Experts of a small language model.
Experts: 96 SwiGLU neurons an expert, 2 picks a token, a sigmoid router.
Below are experts of layer 5 (counted from 0) of a mixture-of-experts language model. Rows are named router (the router's row for the expert), gate (a neuron's input weights, with its number), up (a neuron's input weights, with its number), down (a neuron's output weights, with its number) and show model dimensions 240-319. Each number is 200 + 20 x the weight over its row's rms, rounded and kept within 0 to 999.
Before each expert's rows: "comes after" lists some tokens at least twice as common just before its tokens as in all text; "raises" lists some tokens whose logits its average output raises strongly, later layers aside. This comes from a sample of Wikipedia text that the model never trained on. Tokens count by the router's weight.

# expert 26
comes after: " to", " was", " and", " he", "ed", " who"
raises: " the", " its", " a", " an", " their", " "
router,226,207,210,215,229,164,194,216,238,239,197,166,212,213,233,203,210,200,207,220,174,206,151,221,210,198,203,195,245,177,223,211,209,210,218,230,226,203,185,200,219,239,190,189,200,186,222,198,209,199,174,193,188,208,181,174,221,219,198,182,209,167,216,192,197,208,213,210,191,193,182,185,194,195,233,211,181,240,185,196
gate0,212,193,155,210,173,209,207,197,211,234,216,194,177,212,227,236,175,237,195,235,200,215,198,180,207,172,199,182,197,167,183,199,198,174,236,187,202,189,187,177,193,184,181,194,208,233,188,227,213,209,178,181,183,198,192,212,198,215,213,191,189,203,217,209,179,187,221,206,188,186,176,179,204,221,219,228,188,223,203,196
up0,198,174,199,231,161,208,160,213,198,223,228,183,193,240,176,162,190,246,185,201,220,186,206,220,205,218,213,166,232,186,165,169,169,217,210,207,210,183,216,191,206,209,205,193,224,220,204,188,206,174,166,179,200,220,173,228,234,236,198,171,160,167,209,193,180,207,224,203,235,171,200,206,241,193,175,196,190,182,215,188
down0,205,216,167,225,206,199,212,220,193,170,202,203,221,201,178,216,170,194,197,200,153,212,203,198,177,189,222,217,191,198,220,221,191,174,165,188,203,217,199,201,204,228,189,201,199,191,206,195,210,189,184,224,232,202,200,176,188,201,217,179,204,198,218,206,208,189,198,209,228,178,202,209,204,222,248,198,198,201,188,172
gate1,217,183,216,201,160,209,222,194,234,212,224,209,202,202,196,179,242,189,163,211,198,185,189,221,168,168,187,186,192,203,202,200,208,228,210,206,192,179,151,198,198,179,209,180,157,215,221,186,187,173,178,205,213,240,182,193,182,174,214,204,217,226,196,200,230,178,250,225,196,170,192,172,173,169,207,188,202,186,195,139
up1,230,186,193,204,209,199,198,255,210,166,216,183,202,195,192,214,182,210,199,146,177,222,218,197,220,197,217,195,184,188,191,224,235,183,179,194,181,204,214,190,239,202,206,212,216,181,199,194,214,212,209,195,212,151,199,210,216,201,178,196,167,204,202,178,191,202,168,193,210,204,186,168,227,225,199,193,197,201,209,195
down1,193,179,234,182,219,193,201,185,170,179,232,193,175,201,216,198,204,148,190,240,188,221,240,205,206,193,185,194,172,208,173,205,168,198,206,155,226,222,184,202,241,165,214,175,185,188,199,156,187,198,209,164,206,224,225,193,235,199,191,184,188,219,219,195,189,202,203,159,190,179,187,179,244,201,160,241,182,194,230,206

# expert 31
comes after: " ", "-", ".", " (", "==", " \""
raises: "ic", "al", "um"
router,234,209,198,228,221,192,188,206,205,194,164,172,214,190,226,216,212,190,204,199,193,181,158,208,219,200,187,214,203,193,215,178,211,206,192,261,229,215,214,227,178,226,166,207,224,195,195,193,195,188,181,154,179,207,190,202,217,210,195,203,201,201,227,172,161,152,204,242,194,191,180,199,209,206,199,206,188,214,198,205
gate2,188,213,181,213,223,209,205,189,193,193,184,204,232,181,207,201,193,216,209,188,216,198,205,216,231,210,164,164,181,200,226,204,164,158,185,208,225,182,210,200,200,212,207,188,194,226,184,196,226,213,221,189,199,191,219,226,194,186,193,214,224,193,208,213,192,182,220,205,220,181,191,198,206,207,207,181,198,258,183,240
up2,177,240,198,203,185,207,210,201,198,196,174,203,230,205,201,184,163,188,189,222,193,225,211,191,168,232,237,166,167,188,165,210,213,174,178,154,196,202,210,189,210,193,219,192,181,238,214,199,182,216,207,271,218,174,181,179,189,240,184,185,216,223,223,208,185,227,178,169,213,213,205,211,208,195,226,194,196,212,200,224
down2,155,200,243,167,209,200,220,165,162,187,233,182,182,202,198,205,180,193,217,196,197,185,197,212,195,196,207,187,210,192,206,210,188,160,210,155,199,194,204,194,195,210,212,191,162,193,192,200,206,177,234,173,195,197,219,214,200,188,210,193,214,198,189,209,172,177,166,197,209,226,184,248,179,236,187,230,225,228,171,248
gate3,254,226,221,211,223,214,186,193,170,145,169,223,208,183,213,211,201,223,203,182,244,231,194,183,212,197,181,227,199,201,210,182,227,159,171,239,205,205,188,216,185,198,212,173,195,180,203,172,211,200,205,201,217,188,190,206,195,211,211,181,205,186,188,208,243,197,239,222,206,199,193,193,199,206,187,218,188,206,209,197
up3,198,182,219,191,177,204,210,213,218,179,175,193,200,159,202,213,179,170,230,195,180,176,207,179,173,221,183,180,205,240,215,197,222,193,214,165,166,199,194,206,204,218,194,225,193,208,228,207,224,195,188,224,183,228,185,173,201,181,223,223,185,224,168,202,205,221,195,212,184,189,185,214,223,195,198,221,219,207,212,219
down3,233,205,172,188,192,205,203,201,175,205,186,204,227,217,185,160,195,166,210,197,209,184,179,185,213,180,218,243,183,155,241,198,165,191,180,184,200,188,169,166,205,199,203,186,198,235,186,171,209,163,196,208,205,204,209,216,183,183,183,200,224,176,187,185,190,202,187,189,199,190,197,210,169,202,236,216,167,212,223,179

# expert 17
comes after: " the", ",", " (", "-", ":", " of"
raises: "=", "ver", "in"
router,208,205,203,211,213,228,199,226,192,186,178,181,217,192,198,220,186,168,187,209,198,180,165,200,190,192,181,205,203,205,227,201,189,200,176,229,199,196,167,189,162,211,217,225,215,179,207,173,189,224,196,184,201,196,158,215,252,184,193,215,210,167,203,207,224,224,241,233,168,199,216,224,211,180,213,202,208,198,175,181
gate2,208,199,204,200,215,196,226,206,224,184,221,214,215,189,206,197,200,189,202,241,240,230,198,207,168,200,226,170,187,150,197,206,188,223,170,206,185,176,187,238,227,204,185,208,214,204,182,209,200,224,209,236,196,216,196,209,241,199,145,177,209,242,201,201,221,246,206,170,212,160,177,209,218,203,207,184,205,219,162,214
up2,232,241,179,208,195,148,181,219,205,197,200,200,196,233,195,222,214,180,214,186,190,213,181,184,175,203,209,194,234,224,192,203,166,183,198,164,192,193,207,195,195,194,208,206,203,220,207,211,227,219,192,215,207,214,195,201,211,199,213,161,192,201,224,215,190,221,198,209,175,193,193,228,226,166,181,196,179,188,158,185
down2,188,218,191,159,202,182,202,207,188,195,215,170,235,221,202,203,195,221,204,236,230,179,211,230,184,203,194,209,199,216,218,175,175,221,184,216,256,216,195,181,195,234,219,195,187,202,201,198,160,220,212,207,214,204,214,190,212,201,229,214,194,189,169,184,217,214,175,206,186,203,148,175,186,218,186,174,212,207,183,213
gate3,190,223,194,174,208,195,182,210,200,196,215,189,184,259,190,192,202,199,216,205,190,212,217,256,201,209,186,237,192,228,180,212,215,178,185,182,181,231,189,223,199,182,213,243,229,191,207,204,196,190,229,195,177,208,212,198,184,189,221,228,187,203,190,224,193,202,202,229,191,155,213,226,204,211,184,204,157,190,188,220
up3,200,236,195,194,205,208,189,204,225,176,234,208,200,233,220,202,191,174,217,226,209,199,221,216,188,231,209,206,206,230,209,247,209,202,191,206,221,169,203,214,219,206,218,190,221,174,193,191,203,200,170,206,151,184,193,200,175,203,214,202,208,174,225,230,199,209,217,241,185,167,237,197,194,232,164,207,191,187,207,191
down3,202,220,203,211,191,172,174,180,202,243,237,160,216,214,176,231,227,207,234,211,194,206,185,206,204,197,218,162,217,174,214,188,201,202,179,191,185,204,173,177,231,190,167,164,178,206,223,238,197,217,180,193,192,210,212,194,167,195,175,201,232,229,179,216,172,208,208,217,222,193,220,190,211,193,175,193,205,200,175,196

# expert 20
comes after: " ", "0", "2", "–", " (", "9"
raises: "0", "9", "1", "4", "8", "6"
router,239,203,192,236,223,219,193,261,232,214,180,188,213,192,206,204,240,225,193,190,175,227,198,199,205,196,184,217,211,185,204,188,167,225,221,229,216,191,202,202,191,224,200,214,230,160,208,145,173,198,177,190,164,202,198,196,223,212,215,175,230,189,206,193,198,212,229,198,228,175,191,177,182,174,213,186,218,202,204,242
gate0,237,217,196,215,201,194,225,214,193,182,185,161,219,207,244,203,182,202,192,220,199,159,196,214,209,217,208,189,153,196,189,209,223,182,214,183,181,231,190,195,208,218,192,218,213,194,230,186,206,190,218,181,188,193,245,196,227,181,237,173,214,187,207,180,229,168,170,200,189,199,177,203,162,240,188,206,209,231,191,198
up0,227,180,224,212,201,191,204,185,191,224,197,206,188,186,163,182,233,208,207,161,215,206,169,210,167,168,209,209,240,190,225,175,242,196,216,221,220,183,166,203,160,210,198,160,178,206,174,215,223,204,206,193,229,189,168,215,181,197,212,240,191,164,195,208,168,211,229,236,185,180,199,171,202,178,202,202,225,207,240,204
down0,222,210,192,155,216,217,187,244,210,183,202,196,204,193,182,205,214,189,182,212,200,176,182,228,164,206,193,197,196,179,224,187,199,178,217,230,212,179,206,211,178,218,189,198,197,219,241,210,168,183,193,172,212,200,234,201,190,146,209,158,207,195,181,185,234,219,196,214,225,203,188,214,192,157,224,181,188,217,162,206
gate1,194,173,166,228,232,196,185,165,188,172,178,196,179,190,166,195,184,199,181,204,187,220,216,195,193,211,161,224,205,155,212,207,195,221,237,202,200,211,193,199,202,157,213,231,185,224,193,214,207,192,155,204,207,183,173,176,170,197,206,188,194,182,209,204,181,229,168,223,196,194,204,198,180,226,247,229,216,205,163,200
up1,219,187,182,207,184,202,201,164,198,198,167,171,183,186,184,182,158,211,178,242,179,195,225,203,192,197,171,205,172,169,228,187,172,207,238,191,231,195,200,177,207,174,223,190,190,238,217,205,228,182,195,211,164,183,190,190,173,212,229,191,199,150,203,168,189,190,183,236,212,196,207,213,175,180,195,219,157,224,211,214
down1,221,248,165,206,196,232,192,217,199,201,218,189,192,209,219,187,168,207,198,182,216,205,212,191,189,195,207,202,196,214,191,192,178,188,235,193,218,223,221,202,192,201,214,217,160,182,225,197,246,195,233,193,233,202,175,216,211,208,184,235,231,198,193,198,185,197,209,213,179,188,251,196,215,199,184,251,185,231,232,186

# expert 25
comes after: " ", "1", "2", "3", "4", "5"
raises: ".", ",", ":", " of", " ", "th"
router,240,215,186,212,232,205,200,217,208,186,182,178,199,202,201,199,240,187,213,197,168,183,196,215,214,190,167,218,222,189,197,206,195,208,181,249,185,202,193,189,224,205,170,199,215,214,230,175,180,197,177,214,189,197,199,173,218,221,197,210,200,168,216,185,212,155,228,203,215,184,162,198,202,191,205,194,176,223,193,205
gate0,218,194,193,204,200,227,185,211,197,216,217,214,204,203,205,175,182,191,205,166,179,186,197,212,209,221,245,201,202,200,214,184,178,183,175,221,215,206,176,198,170,228,200,212,205,199,240,165,196,190,227,135,173,207,217,220,181,155,204,193,224,239,165,194,183,184,236,210,214,202,204,214,205,184,229,215,241,206,237,201
up0,202,198,181,193,184,217,220,206,162,176,187,193,220,198,215,197,189,201,207,210,222,222,207,187,194,199,168,202,193,162,188,169,218,206,196,165,193,179,200,185,215,204,206,204,184,216,180,220,193,194,211,227,219,166,206,156,215,222,202,212,156,159,184,178,217,209,208,224,158,200,188,186,193,237,173,193,201,202,202,158
down0,235,223,176,202,189,188,206,187,203,169,209,157,183,183,164,212,202,181,208,193,198,255,187,189,238,184,176,233,231,188,164,227,222,186,172,215,216,205,178,231,201,170,224,200,180,222,220,233,230,208,197,162,200,184,235,206,208,192,208,200,185,185,177,198,196,191,191,248,192,219,239,214,228,200,189,185,210,182,192,200
gate1,206,199,179,199,220,215,199,174,230,192,206,173,182,188,215,163,212,198,205,212,228,243,229,181,210,204,188,199,214,164,170,183,192,166,155,203,192,200,194,205,234,222,241,247,177,206,175,210,198,167,202,232,198,200,174,195,206,211,221,187,171,212,204,201,183,212,201,194,215,182,156,222,213,206,159,191,222,204,204,213
up1,172,174,199,166,183,186,212,219,163,200,197,179,216,197,222,232,194,189,191,208,221,146,193,203,189,168,210,160,198,227,219,192,172,222,207,192,207,186,187,203,169,191,203,176,190,201,209,185,210,223,189,209,193,192,212,202,196,194,168,210,170,222,179,203,164,210,193,207,207,216,187,226,223,177,216,210,179,198,212,173
down1,183,199,199,177,197,210,194,183,189,174,191,182,210,189,207,234,218,204,216,214,193,191,219,195,194,206,242,197,229,180,213,205,200,212,201,193,186,221,187,200,204,196,192,215,215,187,197,174,210,204,192,223,206,135,223,201,209,205,211,228,200,222,205,184,206,196,194,231,190,200,162,229,206,206,187,211,206,193,239,222

# expert 28
comes after: "0", "1", "8", "7", "2", "9"
raises: ".", " (", ",", "\n", " ", ";"
router,219,197,195,223,210,177,206,223,238,207,175,207,208,204,239,216,222,207,191,207,185,159,170,257,247,167,183,183,211,188,203,206,182,224,187,199,191,193,196,187,215,224,190,235,210,178,198,167,203,208,199,220,168,215,193,185,234,196,217,228,167,181,219,163,189,206,225,185,199,187,213,220,194,163,218,210,217,222,194,198
gate0,198,233,224,210,203,190,176,199,177,207,175,200,207,148,211,198,214,223,193,199,201,193,167,213,179,210,195,215,220,204,197,214,183,201,204,171,226,189,168,204,207,239,219,185,197,174,180,173,182,183,178,256,179,201,221,205,221,191,197,204,184,205,167,219,205,214,190,163,221,204,187,217,204,190,264,197,189,220,182,184
up0,216,195,208,198,186,235,239,242,237,204,194,174,207,196,215,183,191,230,231,185,212,203,202,210,214,179,234,174,201,181,198,226,211,202,202,205,221,204,216,224,207,173,181,215,211,206,214,208,201,164,212,192,153,197,225,211,219,241,226,211,201,226,183,175,194,171,199,159,213,171,251,188,215,183,270,249,182,201,192,181
down0,183,211,162,193,209,210,204,200,214,190,209,210,190,181,192,190,185,190,216,207,185,214,218,228,200,148,195,233,188,217,193,206,197,208,181,213,216,200,204,213,211,166,181,211,200,189,161,231,221,220,215,212,198,234,229,187,181,218,211,220,222,225,196,203,192,207,209,215,226,199,231,180,207,201,260,193,165,216,241,199
gate1,228,178,225,206,227,198,220,178,170,181,166,160,232,191,189,182,246,155,221,215,199,192,179,179,192,184,152,205,182,202,193,201,210,185,224,206,208,199,202,227,184,188,194,199,175,186,188,169,216,172,195,217,171,186,170,208,208,208,227,238,204,176,186,219,208,199,161,183,205,179,201,217,235,205,203,224,202,191,189,233
up1,216,175,230,236,231,201,198,178,204,173,230,177,212,186,171,205,210,202,226,200,223,164,172,179,183,218,166,226,177,221,232,183,188,202,209,195,199,238,213,202,208,230,169,216,172,176,179,152,243,213,218,221,192,174,210,191,190,200,191,200,210,208,155,225,155,237,234,153,161,200,240,194,214,220,225,194,190,204,193,201
down1,153,229,216,208,215,213,204,194,216,226,153,181,169,192,208,209,201,191,217,200,179,212,190,209,207,207,151,187,196,182,219,195,193,173,211,209,210,198,160,215,225,223,198,154,208,182,201,205,178,205,216,218,201,165,189,241,215,191,221,194,202,169,219,188,171,211,215,229,202,174,214,145,198,202,226,172,187,202,187,181

# expert 4
comes after: " |", "|", ",", ":", " the", ";"
raises: "1", "2", "s", "7", "6", "3"
router,225,217,197,234,213,229,172,230,252,200,181,182,205,190,212,205,233,201,200,220,186,197,220,201,255,189,205,197,182,184,212,202,205,191,186,210,211,193,213,196,206,213,188,190,226,186,205,211,177,212,184,193,178,209,195,159,238,209,242,209,211,149,198,185,204,181,229,198,195,157,214,224,183,205,207,206,178,229,198,201
gate0,221,216,186,205,184,210,183,184,220,192,186,221,212,183,189,211,211,209,218,218,247,227,157,221,172,208,188,207,197,186,190,180,259,220,180,177,179,221,198,208,179,193,196,207,213,188,190,220,238,188,210,208,195,233,188,212,224,190,229,199,183,192,213,184,229,196,197,232,217,183,221,192,203,209,232,163,159,210,201,202
up0,234,193,184,209,210,205,199,223,193,199,198,181,202,229,187,187,233,217,218,211,214,214,163,192,205,182,233,185,202,207,192,197,245,224,181,170,184,218,201,182,168,205,195,192,226,188,206,199,190,185,196,193,176,229,188,208,222,216,218,195,178,173,225,184,215,213,191,200,194,188,202,233,244,208,207,170,202,242,167,179
down0,206,188,199,214,161,221,196,195,212,191,233,193,197,222,205,190,205,221,195,235,198,193,213,233,210,176,187,161,175,195,222,176,262,183,210,193,192,228,188,164,202,215,191,221,231,177,199,195,207,203,207,216,194,220,189,179,212,182,188,220,193,216,178,224,200,182,168,215,187,186,211,199,181,171,201,151,196,199,209,217
gate1,201,182,216,191,225,209,178,191,230,188,219,183,219,186,189,182,222,210,224,187,206,229,243,184,208,166,209,252,202,199,176,210,194,168,186,251,237,189,199,214,246,243,203,213,209,165,230,224,200,205,215,208,194,198,236,192,179,221,193,234,184,223,219,174,187,208,200,178,218,170,204,171,171,198,207,204,216,181,195,214
up1,194,219,216,198,210,190,191,189,194,186,201,171,194,191,177,176,201,198,184,203,235,201,211,159,228,187,231,202,207,205,188,188,223,179,194,202,225,197,232,171,227,228,206,176,188,192,205,198,163,206,200,188,222,205,202,213,187,179,124,198,164,227,177,214,199,209,197,187,240,197,195,205,173,183,196,217,226,155,199,213
down1,221,210,228,206,186,177,198,191,259,211,215,168,193,187,210,203,181,215,170,200,194,172,170,176,198,225,226,204,185,180,194,163,224,204,208,234,211,163,190,175,189,206,229,173,204,190,220,256,159,200,187,200,225,189,213,197,230,189,213,211,195,215,193,219,186,218,218,213,195,214,218,218,181,227,157,250,227,168,206,192

# expert 7
comes after: "\n", " |", ".", ")", "==", " ="
raises: "\n", "The", "===", "In", "-", "=="
router,192,212,186,223,212,197,174,197,203,197,193,211,168,184,223,182,207,203,189,205,187,172,187,222,205,208,160,208,252,215,211,172,204,200,208,224,208,186,216,171,229,203,221,210,213,175,210,171,207,222,209,179,197,200,181,179,191,207,195,182,202,182,215,198,215,215,225,183,244,199,170,205,201,201,208,185,170,228,205,238
gate0,163,241,169,200,210,204,208,212,202,225,169,189,199,204,178,228,217,166,218,166,178,218,191,191,208,206,186,245,196,202,190,153,211,209,203,193,216,202,157,227,235,182,209,212,199,187,231,168,200,183,177,245,229,200,224,173,241,219,198,171,199,207,221,168,174,186,162,196,181,203,221,194,222,202,203,170,172,195,219,227
up0,224,168,213,183,202,218,224,188,198,196,222,212,192,174,200,188,190,225,179,245,209,194,221,197,196,191,217,172,208,199,232,215,184,176,188,231,172,211,250,200,171,188,200,191,219,201,213,199,196,235,222,172,171,201,200,209,146,214,213,218,190,202,174,228,211,215,250,179,206,162,198,225,221,172,183,210,205,181,204,215
down0,226,210,215,198,186,204,213,217,227,161,223,210,238,227,211,207,200,245,165,207,191,191,206,189,215,169,200,142,202,179,235,185,186,211,185,218,211,177,195,183,192,229,226,199,169,185,178,231,198,249,199,189,196,194,195,217,236,204,204,229,173,212,212,220,247,230,212,186,210,213,166,206,203,182,211,199,190,193,189,170
gate1,221,222,145,180,173,145,177,190,225,210,217,186,185,205,216,212,187,228,207,171,219,229,191,187,170,193,204,223,225,192,186,222,210,214,223,206,230,201,190,164,210,199,233,196,183,152,199,217,181,215,211,213,237,153,206,195,234,210,200,181,186,207,196,229,208,190,191,189,194,162,194,194,183,200,183,214,208,191,219,168
up1,201,185,162,217,206,158,182,153,199,216,227,175,208,156,192,202,193,214,218,179,193,196,199,183,172,190,228,219,234,158,211,204,179,221,195,195,219,211,191,169,237,216,244,166,213,166,211,217,206,184,238,195,222,174,213,177,209,204,186,210,197,193,182,196,206,217,193,155,227,171,207,247,186,208,168,208,179,210,209,188
down1,215,197,204,214,211,212,241,198,181,192,211,209,176,186,215,171,208,192,219,230,193,181,212,190,179,197,189,179,209,184,185,169,206,208,231,183,233,199,209,223,219,221,193,180,200,226,182,180,199,210,204,215,181,218,215,214,193,214,177,203,217,209,201,232,180,190,184,188,207,203,203,201,205,203,233,199,210,197,191,244

# expert 12
comes after: " |", "-", " A", " T", " E", ":"
raises: "cha", "le", "in", "-", "board", "ins"
router,205,189,180,216,207,214,198,191,207,212,198,173,214,209,215,196,218,206,227,200,176,223,159,173,222,197,222,211,215,192,173,199,195,229,152,225,219,206,190,221,204,209,188,205,225,180,201,179,175,211,204,195,195,170,188,210,239,204,220,191,233,167,213,167,198,224,210,234,205,196,216,181,237,203,201,189,187,203,192,213
gate0,203,210,147,180,217,215,206,224,236,201,172,192,212,207,220,207,198,191,190,173,203,195,229,207,217,162,213,202,223,194,188,216,225,201,200,185,175,218,197,182,156,209,206,192,211,191,187,149,198,163,203,193,197,180,181,208,160,203,215,204,229,158,182,180,172,207,189,177,175,202,179,170,218,209,208,172,200,186,213,200
up0,186,202,239,196,232,200,173,189,195,190,203,213,188,215,208,219,195,207,198,168,186,205,180,189,165,224,179,216,196,174,224,170,190,174,224,191,239,193,198,162,209,208,186,223,211,167,195,246,206,206,185,213,202,200,194,230,201,182,191,212,214,201,199,208,201,206,191,238,200,191,199,168,182,211,193,225,204,175,228,172
down0,208,191,173,186,225,178,189,224,197,226,181,194,204,191,183,208,230,204,230,184,216,212,190,164,231,207,189,206,205,181,200,193,222,217,189,194,238,195,190,242,209,181,174,198,209,200,190,197,173,236,202,251,194,192,201,220,196,210,204,185,204,180,213,186,212,228,185,192,223,187,175,206,222,196,231,207,183,181,200,196
gate1,260,230,201,193,171,188,174,214,223,204,228,201,222,202,178,194,245,208,200,191,226,192,180,210,198,184,214,184,227,187,166,205,219,222,175,215,201,177,223,189,200,187,190,210,220,185,205,197,207,169,179,211,174,190,168,232,198,197,159,182,195,223,226,177,210,195,235,219,231,165,181,227,161,214,198,209,205,166,172,212
up1,214,232,171,163,218,216,196,187,188,165,212,197,203,196,175,165,188,207,165,229,193,243,194,199,211,163,219,176,173,224,223,184,184,211,165,228,205,220,214,196,173,190,211,211,217,229,215,185,211,178,185,194,194,173,210,184,204,216,228,240,203,195,209,207,232,187,199,208,182,212,229,202,168,229,204,211,223,197,194,198
down1,159,182,199,213,216,200,182,248,182,187,221,182,196,197,222,207,197,206,216,221,171,212,213,179,170,200,199,185,188,174,165,178,260,194,198,221,179,198,198,195,219,199,186,177,174,172,207,192,204,219,210,186,188,199,185,195,167,196,198,209,233,204,210,206,234,184,181,172,209,184,194,193,192,201,203,202,210,204,191,197

# expert 24
comes after: "1", "2", " W", "W", "w", "|"
raises: ":", "9", "3", "ian", "6", "8"
router,232,210,187,222,206,183,216,191,254,211,144,163,206,165,203,207,219,195,226,199,189,218,200,202,214,185,185,192,185,150,177,227,189,178,181,218,227,196,191,207,195,196,196,218,244,187,206,180,188,223,199,205,175,211,175,186,207,230,226,186,197,193,192,202,216,204,233,208,203,171,159,196,200,172,203,214,181,214,209,227
gate0,187,209,195,205,191,191,182,208,159,188,191,206,171,180,215,201,195,195,233,189,189,204,188,213,212,214,199,193,185,198,235,206,220,181,188,188,192,170,187,189,193,218,234,224,205,245,218,209,181,188,225,234,162,186,208,207,175,245,199,230,198,210,187,193,201,186,165,188,186,242,232,177,201,152,206,224,205,184,213,198
up0,215,190,197,228,226,218,187,180,214,183,172,235,216,212,180,216,177,196,203,209,235,180,212,222,211,174,204,227,191,206,200,209,192,172,204,181,179,203,225,212,166,167,186,201,194,199,149,193,191,196,193,189,188,248,169,202,192,210,202,244,190,184,196,196,209,229,207,208,213,226,218,185,194,229,230,192,225,221,215,184
down0,189,208,184,181,200,211,235,163,205,199,143,204,210,160,205,190,210,221,211,207,174,155,211,188,194,200,213,178,181,247,206,227,212,208,202,203,228,202,214,207,185,194,175,203,190,193,209,211,206,211,215,212,215,210,184,181,180,223,176,180,208,187,230,192,182,164,188,211,191,207,187,220,204,201,183,171,215,191,195,198
gate1,134,214,212,216,192,207,190,207,219,202,187,191,170,187,203,165,188,202,212,182,181,177,197,205,167,199,211,176,240,190,170,195,220,183,194,182,182,206,194,175,212,217,210,216,219,158,184,219,192,197,260,192,183,245,198,203,201,198,212,197,194,204,183,222,196,177,199,181,224,181,198,221,187,170,223,183,216,194,208,205
up1,205,211,177,219,208,202,213,217,194,205,205,216,250,209,207,200,250,185,201,219,181,243,214,167,182,220,168,208,179,206,227,217,183,227,180,190,220,196,216,212,198,186,192,199,191,216,216,158,206,216,162,215,231,192,216,163,187,176,211,215,224,211,199,195,230,243,198,220,175,235,168,178,191,205,204,222,163,221,186,183
down1,185,194,190,174,167,198,210,210,188,175,200,205,195,198,207,231,170,214,184,224,173,193,235,194,194,215,204,186,213,226,185,198,184,203,195,169,198,202,215,236,216,206,228,183,220,223,186,187,240,218,162,186,228,227,199,192,209,205,201,164,217,188,218,228,197,203,199,191,194,204,238,205,209,196,195,214,215,177,184,192